{
  "d_model": 448,
  "normalize_top_k": true,
  "groups_per_token": 3,
  "shared_expert_gate": true,
  "init_std_router": 0.013,
  "vocab_size": 16384,
  "norm": "rmsnorm",
  "norm_eps": 1e-06,
  "lr": 0.0145,
  "grad_clip": 0.5,
  "seq_len": 1024,
  "train_tokens": 1211000000,
  "steps": 9240,
  "dataset": "wikipedia_en"
}
Below are experts of layer 6 (counted from 0) of a mixture-of-experts language model. Rows are named router (the router's row for the expert), gate (a neuron's input weights, with its number), up (a neuron's input weights, with its number), down (a neuron's output weights, with its number) and show model dimensions 64-127. Each number is 500 + 50 x the weight over its row's rms, rounded and kept within 0 to 999. Numbers have three digits each.
Before each expert's rows: a language model's description of what the expert responds to. This comes from a sample of Wikipedia text that the model never trained on.

# expert 17
It responds to: Taxonomic word pieces. Middle and end pieces of Latin and scientific names in species and genus lists, such as orn-ith-, grand-is, -idae; also music, art, culture.
router:441508441488541481558549464513483558543506476570474562574560519452499475563519454473562393506450543486488561444533487476437474484405523533524528492488488498458469424572551429513544548443458520
gate0:500449474586482491434561507476532461494438466467483437531543462482472526423493463533458589444508515440529559515564551541524504523506477491466480443458498490520468481481523561573525552489603550
up0:559444436445548552538495387457531416447525491518517419551472357462466497510566620478529522483569501534559620428486535494555529630425518525511428530545534477455519504497504508520565479562462487
down0:574522434449438529485497546432507532539482481509430544509457474524569499519479546528527429467558446476533557541496554465533441566530550409526435581607505505474512539486458545511567524474445483

# expert 5
It responds to: Articles and determiners. Articles and determiners opening a noun phrase, often after of, in or to, such as the, a, an, his, this.
router:516467475479435456524492531452547547515521569614388633526481514532505518444445478521429526485413566504571491484473517572436554516468515519521496563391572527459473490552468426575548550533506506
gate0:593501528486417515478439439533480513535513483461499451504520529537353455509492453584568504514545581491565506448404524445496455480513576563438505476516578471466530513569513627494477576575479458
up0:478559505544551632489401448636460469506527451576503531571505562475571464478442468482523454502572513509514566479556518426498494602519452452446449383472463489566361551543567497513473530424485526
down0:410477501400512581491536540546553485496536444503582474504461451540540503558559556515622449485504529551452452555600564353492484491534530467453542520458629623492576426482513593495486520573556511

# expert 36
It responds to: European place-name endings. Closing pieces of place and proper names, mostly German, Polish, Welsh or Nordic, e.g. Bezirk, Lüneburg, Anglesey, Wałbrzych, Örebro.
router:527510493444537601416508447521449526502485558532571538400470524528521557566525605496507529478471561527516467463493572455584618536475561398497490561542510547472545421430557421533460515439526496
gate0:470517506500455492593496426571484473485516455584430516474514452500551626509514527555422443484472395572594502574553484507528465460546542472547511511479556494453522449558527531539566589475579520
up0:523450500563359485614478468585489406468509492531546460489553532497622411397500545519464422485541463427555535540423513508581504401436550471471489471496525642476439513504454504477593523516472448
down0:609513382500540505501389545468517420464490535505480489575479450547479483533557506438460467434481572471592577603497539451524434465599412435451571577509449594515501494513469481570525477475558426

# expert 6
It responds to: Romance/foreign name pieces. Vowel-heavy word pieces inside foreign names and words, often Spanish, Portuguese, Vietnamese or Romanian, e.g. Anamaria, Paio, Mari, Valinor.
router:411453557535453496410590533519435570602521491523478621412498617473503410544549447458500480528586500535495565419520475528528546498468550475460472552521483492369548518534605562538458555549519446
gate0:566489494459363526516527453534500460471477518454449439505518512439553397491396472525497411482477506487438525559610492566524508415460515545505488520492522447509481513426478529485556488433427467
up0:505500485453496493554488512601629559495535479506475512420435540525551475507430503537449543470551468465450480540469507444542532546472578526413544556477625419504575445579567436468463474499592447
down0:605414502491406550487504504561510428511559523534539488562481465586494314491442553551454483489535549455564453517549576532532567413573556459523521448545486513498459417380542447498489490539486460

# expert 11
It responds to: Name-initial capitals. Single capital letters or first pieces of proper names, often foreign people and places, such as L(assalle), H(idayatullah), Th(arparkar), W(ensheng).
router:485541428530521559449490415474553467487441470432485437435476492505463472532393602456484521452459482514514491460526490465542492516525480501468398477396471515565435457446509425503478422607552588
gate0:506593524481530541483483514553436504431473463487438449551542536564465502545454471471436485477483534435468495583518586510454451536509499444562558483469557460466504523416538533532569480535558544
up0:386429493509484493478465472461579534602480496567426483489554452525509501511416537491385410425485453551582488501504481476546559574558514558496583537563426556423550554536521576513446538512450493
down0:571570545518473463472553466558528529478513525508473571557436471524551470463500435522457441515525435441507515456477463494491464463478450367450550563477453448577530383540460520494487511414441449

# expert 21
It responds to: Digits in numbers. Individual digits inside years, dates, scores and table figures, especially final digits like 191'1' and 202'6', plus %, votes and election.
router:515510505523571486437524584515531508471456445479550494532460523541587495509454384515465510491455499472482429505457565433547482523414458458509443600477533415551461447516480437551525546479516519
gate0:533493533563461506530413501467521507437486519476417488554530490469492379519595456548586476426524480449411415568549533534554589480526576454533480589512494477544475510573472499584550459354625436
up0:493461536575540529480491442473517558519469533524509549545544488452591556425560591519494537518534457475374458517444514532542586507505578506502519385548523430453484496475484529577498430506538605
down0:573501442471504543505477370505584615452548531496519540535527540564492484507491553537458468563499577602463423534504469540516499452510549436581529430513385481529476448413503584543587433462514485

# expert 61
It responds to: Word-interior fragments. Middle consonant-heavy pieces inside lowercase words and some names, such as bott-len-ecks, foot-n-otes, bel-ov-ed, Gro-ov-ie.
router:487511521431412565452530563465516507504411488522535433456484486510484511453435506413512543522468468523496549462434355483511475475469436566505520440594443497530515455465514474480534443515475445
gate0:507406537452422509590502466467532464464489465482472453469454481589612529433458547555438543446477518543495413444445583483539525568502448462425474460406457497426608443600581488603450477468501464
up0:569579481472558542575522372543438449516517514581433531549549497567506547456514507409510488613422430493547498549410550434410553445607455440454511634479474464477542472492428431485497569552497426
down0:475495535462396528509477491467448509521407517606586505509439465447510580523396435571407544507507573428517610462544533555533451467483515514381451511515456546508511520509451515510539452519402472

# expert 45
It responds to: Possessives in sports writing. Possessive apostrophes, 's and possessive pronouns (his, its, their, her) in sports team and club text, plus football, player, club.
router:574470521540592533558521554509482493506567526518432456515538509550512514408547484416524442512515579544548490520463449473475444570420512423592517504529436532488544532510488462525521503481518583
gate0:477513538494477572536442520495476448442514476484451588575485560443537522506445539449498528589519439407555531499460566384454420501498465528629504458495472549483597497488536464502549508599513553
up0:493505473497519430470459519493485585545430522496371569572520503613509452534488479460518443490545570453575621421514458484452534465549467516470525516465487402476551434474542544447521553508458452
down0:495510475531543592489464540537425473507488529580493592507486480410454480509540381361585436559526520426604548527624563496489420583590536545435491586482425501483509542529503534421429526557443519

# expert 28
It responds to: Determiners and adjectives. Articles, determiners and descriptive adjectives or adjective suffixes before nouns in prose, such as the, several, local, iconic, institutional.
router:479455593456437449543466465486523491459495503557524500566474444607528499418490514470453464545466553559509484487433411425489502435434482456527519590408547497513537467517475489539534556477482511
gate0:445408543442519571510442607427399456519571474456465563534526424495578457504481588423466480491419563516468547456473454531513493545553572538412376445438511549608542546531495499436461556540601481
up0:560598470548527521548449535479505489469517488494458573546517539467491501548492402424454408484561472509409549514552500511509584534462517469441531426471531491478584502517515481545502579469500526
down0:556448522484458524545492487536570486569470527489465577515477418470542607427618431595489475483514564546458389526479531438462468519565410529489411531481507566540450454570550517544439479439457470

# expert 53
It responds to: Mid-word and numeric pieces. Word-final pieces completing long words, such as Max-imum, Am-endment, Di-ary, plus decimal points, degree signs, and Total, $, %.
router:472410537477503464470549498492490437426462460515522555482510461457430538485581457472521552488574452522482543463534452498539455472560494494466429507446439547526520577523492543501522475495503534
gate0:516421486527532470470343537367563464527482465477487475466492427529499537515537504457497478513497464524520445431524516454470463473550475536508398488545433419494484581485437537549478518505511476
up0:511565454551571529486508513446363578502599480505379501513528419537529535515565459518556551511495497616551552520512513395565487556509602503531471417461492492379482465513514489557493507612546472
down0:485523558466545445550462502493545484524489492478437493537405525483490435512548470494529425486538533467656560485551526504586555528498510505461480518562465494517550559487475517489484546545443515

# expert 62
It responds to: Table numeral pieces. Digits, decimal points and signs inside numeric tables, coordinates and dates, such as climate table values like 76.1 and coordinates like 53°25′.
router:533499543440461520475570468452539440515479518460478496412492494489488497432598527530458481568533501538496470455504522556432456521538441574520519473518531519515561460626466436481557504539409507
gate0:545445509454445528473522557445436439468477490527527560528532441528532509538561382598500482608450555483504494529519562469461468485458488473531597519479555529511550456568404591529470539629462415
up0:568528478407422467555473500516442461492475533461472519534557484519456592509485381554393436502563510451469536519582455554495525525591513432495513501504499479482538489467446544555468411527428497
down0:543392304538536520467446451573426535466475584491496540479527390475531511542437463418450445493439531381471562425464449462516543416554467465459510457362510556480354522523553512535484495564495509

# expert 59
It responds to: Capitalized word-onset pieces. Opening pieces of names and words, often capitalized, in titles and credits, such as Int(rieri), Re(cuerdos), Un, En, d(ithered).
router:491489455560463444564569516461442425428394458489513528452466484446520461453522525482501568485490455502472602454459374604499603465597494544451498465570565440438530452531539448433466424484527559
gate0:481393486446508507446569496548570553447469497502519513453539441465495546460495554499389507445509570518476480516546468536542559472399512475513472482482511539491541425360607573489435499425561555
up0:501568521468403487443458481374493521468556467532470440581570542468408531564516543526498562521512395446477513516382520551553471501472515385458480526499510587522545467427523451546405490538460524
down0:363498459417402529492465449492427507487481536568523390438560432482514474616522536490436477452483464430520511535517481574437509529521476539526626543465517473403508573513460508527534513551472504

# expert 7
It responds to: Surname middle pieces. Inner and early word pieces of personal surnames, often after a capital initial piece, such as Farn-s-worth, Smels-er, Le-av-itt, Law-son.
router:565483440490459578505548456481454493561459510499557407509422478473538540591469496589489525501542464466558541588537496544518491578473529475446418451546579494494469477419549474513524451474477484
gate0:505471543563580557454468564529428426464429478442559475466506501507528559612574436575503475617548470433490448514559520472570491472526428486463432541538524495493539567464559457555571564594562601
up0:498513366465501485453484535478541531481465511472506460552448443454416467564514513560385557575510597469575484561527559435544439489414527559424516562516501593513410662547534538404515468458433569
down0:545554473419449414595466429442430445529472487495366555525541566468482553578447466482478634525489550421564572545522380512493475464510492489506493458572430520483525546499484506500632488487512485

# expert 14
It responds to: Geographic infobox terms. Words and marks in place infoboxes and census data, such as within, district, Location, Population, km, commas, and coordinate minute/second signs.
router:486481502400520527470439518540575535544570440543567473482566590510569545532575469450455474515499474513426394484487597477563555463426446502494456542491496535452444487442427504554526483495462389
gate0:499496445442617506512465488529462546513455490540477399477512556569507499515578471546475448552600506453485583451500647461422454515419507506601508558403478494468524532479575507498491437644457445
up0:494475435473497590449571495433565476505442513588598466602521523435447450497514494396522469574463526494494521570480586526511513469486445518481547509449508542475546494540448509461403508462601490
down0:464432480462504546518546583442485424504638435560494513551574511447572470422366484530437474508510568487533527465607418589481516479551421518501475518512460493550420536462459469503557541448502517

# expert 29
It responds to: Table column separators. Pipe separators between cells in Markdown tables of results, routes, discographies and climate data, plus markdown divider rows and colons.
router:601492448495477532446563398456441482518532508539494534459495538502556507456551448427547571528515522396507527484520531492463477493523524510564505479519476510390461570488549497495521568477510505
gate0:464467461530492442551502504513480494555464484544562573517480458612571594496497537503467474497416575543555476526544615573506512588565475497490518427555497432495534509490443536471646379487568509
up0:493444433527425538478545429395451541455474492492480502479552460532583426560485485558555433537534488546538398476486486517572559509488477536591423534504578482435506549485444565504516499368500505
down0:457483528497428511470534477496368519493601508448492525624471553444548400551485517468544606390508486516446471477448463517413466476539560475497411564482556456494514398477533419474572457567602438

# expert 19
It responds to: Year digits. Inner digits of four-digit years in dates, especially the third digit after 19 or 20, such as 19-7-2, 20-2-5.
router:491503445404508413519400520565543490460529481465543462437574451479555560497450516548466591480446561507489430449617501526479481588502499523534541536560526498568480460565528514493529535443513443
gate0:455590505563513565473540538468482521578519445497612494509563502503552444445495478544421500446488469446462554514493467473443374533584446518477559553409543524417503549478386543614566560500576489
up0:505487466445497473462466517521439531412498494518562505424545486496456485499468515452448494519440532517518469484484518488600459465462563413470511527571477526490455540544479491488462589484478500
down0:441552569612458465487530430498482504513547473585531534418493458490501464541547513463437570571449519531497382421519509550527535581423489600567511517418482473504599460500457568493496548480423552

# expert 58
It responds to: Mid-word fragments. Inner subword pieces of rare or technical words and names, such as Ches-ape-ake, Machaero-id-inae, bioequ-ival-ence, plus science nouns like health, nuclear.
router:491473481522517501583536542583469485633455509560490543597549479425488469472555572485506571511400470483518443495517555503464482472471539511468534458525468498530402504513395421522476624394499500
gate0:478497505468518557452587461515508685541408481594525520458590502541517480568485516577513495459499476475594509523507412508451462591556532451476499494479553488477484453591517534529425429589520511
up0:583528596480488499408475500501486461519505483418525480469436570579519438634490468397463551581521454532557499520463467449572457456475522449457548605520425485557485509420494525472484536466505493
down0:552538498573571490439460430614534568515482528394548493418451482439524442558564544546530499460421428538532472560543518465551564539467526493474625603470393496507545495477455526490427559513595453

# expert 48
It responds to: List item starters. Dash bullets opening list items, table pipes, and function words like the, of, or, colons introducing a named item.
router:485458560489455593479466463442545516431429587420476401471493510534489535427424474464533429482528476502543474554541525575606542512539514490476485492560553476535499527501469545503555402428543540
gate0:472486507484505467510453529425451577386459511497414412543489483447521472554474529570509456579542493526609511436527525492388393515519442508510505564514444542530589409485531478525470547388364456
up0:455477510427520552483529494451465566529471545516410366438522568430496554443477593461400480467482557469563529526477541502485496492486471519497504500442502575523577530522504491465456557452474464
down0:547444463433540442426490535510587539581472546507545471554529584452458530409419516578510607538473458540473448533426488527500578468583483494499538569516356430493461457477481500492566416452502484

# expert 2
It responds to: Sentence-ending punctuation. Periods, closing parentheses and quotes that end sentences or items, plus abbreviation dots and decimal points, e.g. "D.C.", ")." and "...".
router:457456545471541521469487502548502483445568549536490434462566432508510514498507415443447496493573454470591576573575575557459478464504434525516504447452556634441442509587499431509467463546432501
gate0:521529457441536486491496497468478502508488487540523420409436540513473491480511480543642446560484474465457418582505469620510417508502445450492497548556520523564452570497510515498507431410519467
up0:415501527521506518517527458533540557447528556548432504487586537496551492566471523522602511500558511489609496590496483548464461516441451532566522415474416538504521574568505466527531564371408447
down0:503425560528478468501552452486420568495458542530550484583599515506492461486446547473498430532499529477543545509509465454487513556470510465475515490380574412402497500444552524542531487577482404

# expert 30
It responds to: Credits and person names. Common first names and field labels in credit lists and infoboxes, e.g. Robert, David, Occupation, Liner notes, Animation by.
router:518478494520561611550583484444506403518447517479504545449497483480485468527542483565491527397572440530542467465462472551549543579580569537520495429475509523479520460578595557529424463407445560
gate0:514437483508487550518489487494538496443485413439489560431541479455474536412548456459471552419573484508459463448560551495443572641401467567535470497564411524600597536512608442627453490623460546
up0:559506510551498560445503585540544534470488481539522547474488550469495557526496518570574478515471480479522510371427593510534493481575408519536470468498454478426604505609546552541497577504478425
down0:490452404498451459496410397470590473443462510426533545499411482415522551570463547446543562488482511479471465511502524387474490476485557537605491497482451481501499505518551524476444536519554397

# expert 49
It responds to: Proper noun starts. First capital pieces of proper names and abbreviations, often after a line break or parenthesis, such as New York, NRS, De-opahar.
router:492456513512499313568451526479496528513491502519480554498453493485470491469582502427443537445520441507487465424427490508635509505468535557428514493490575553561471518502493529511471420522535442
gate0:465540529427475552495462523509543644615526441489514547536510622478570519511508538510444500493492461426469449505547561518545491536489503525482448551473504460528521531482554456494514564534433543
up0:501407464495401474496580540500473393549434529606453391508516492464508491433551518505535474501485461504485419422524480542578463515584495483502534488595515458478492539482506469585449494487599548
down0:539559568502519491498613504533479500568438519485523507477437525586491536515451583551569477473542557522482591441518480585534508486541506549514546497521471449583508602511492483548467503447525458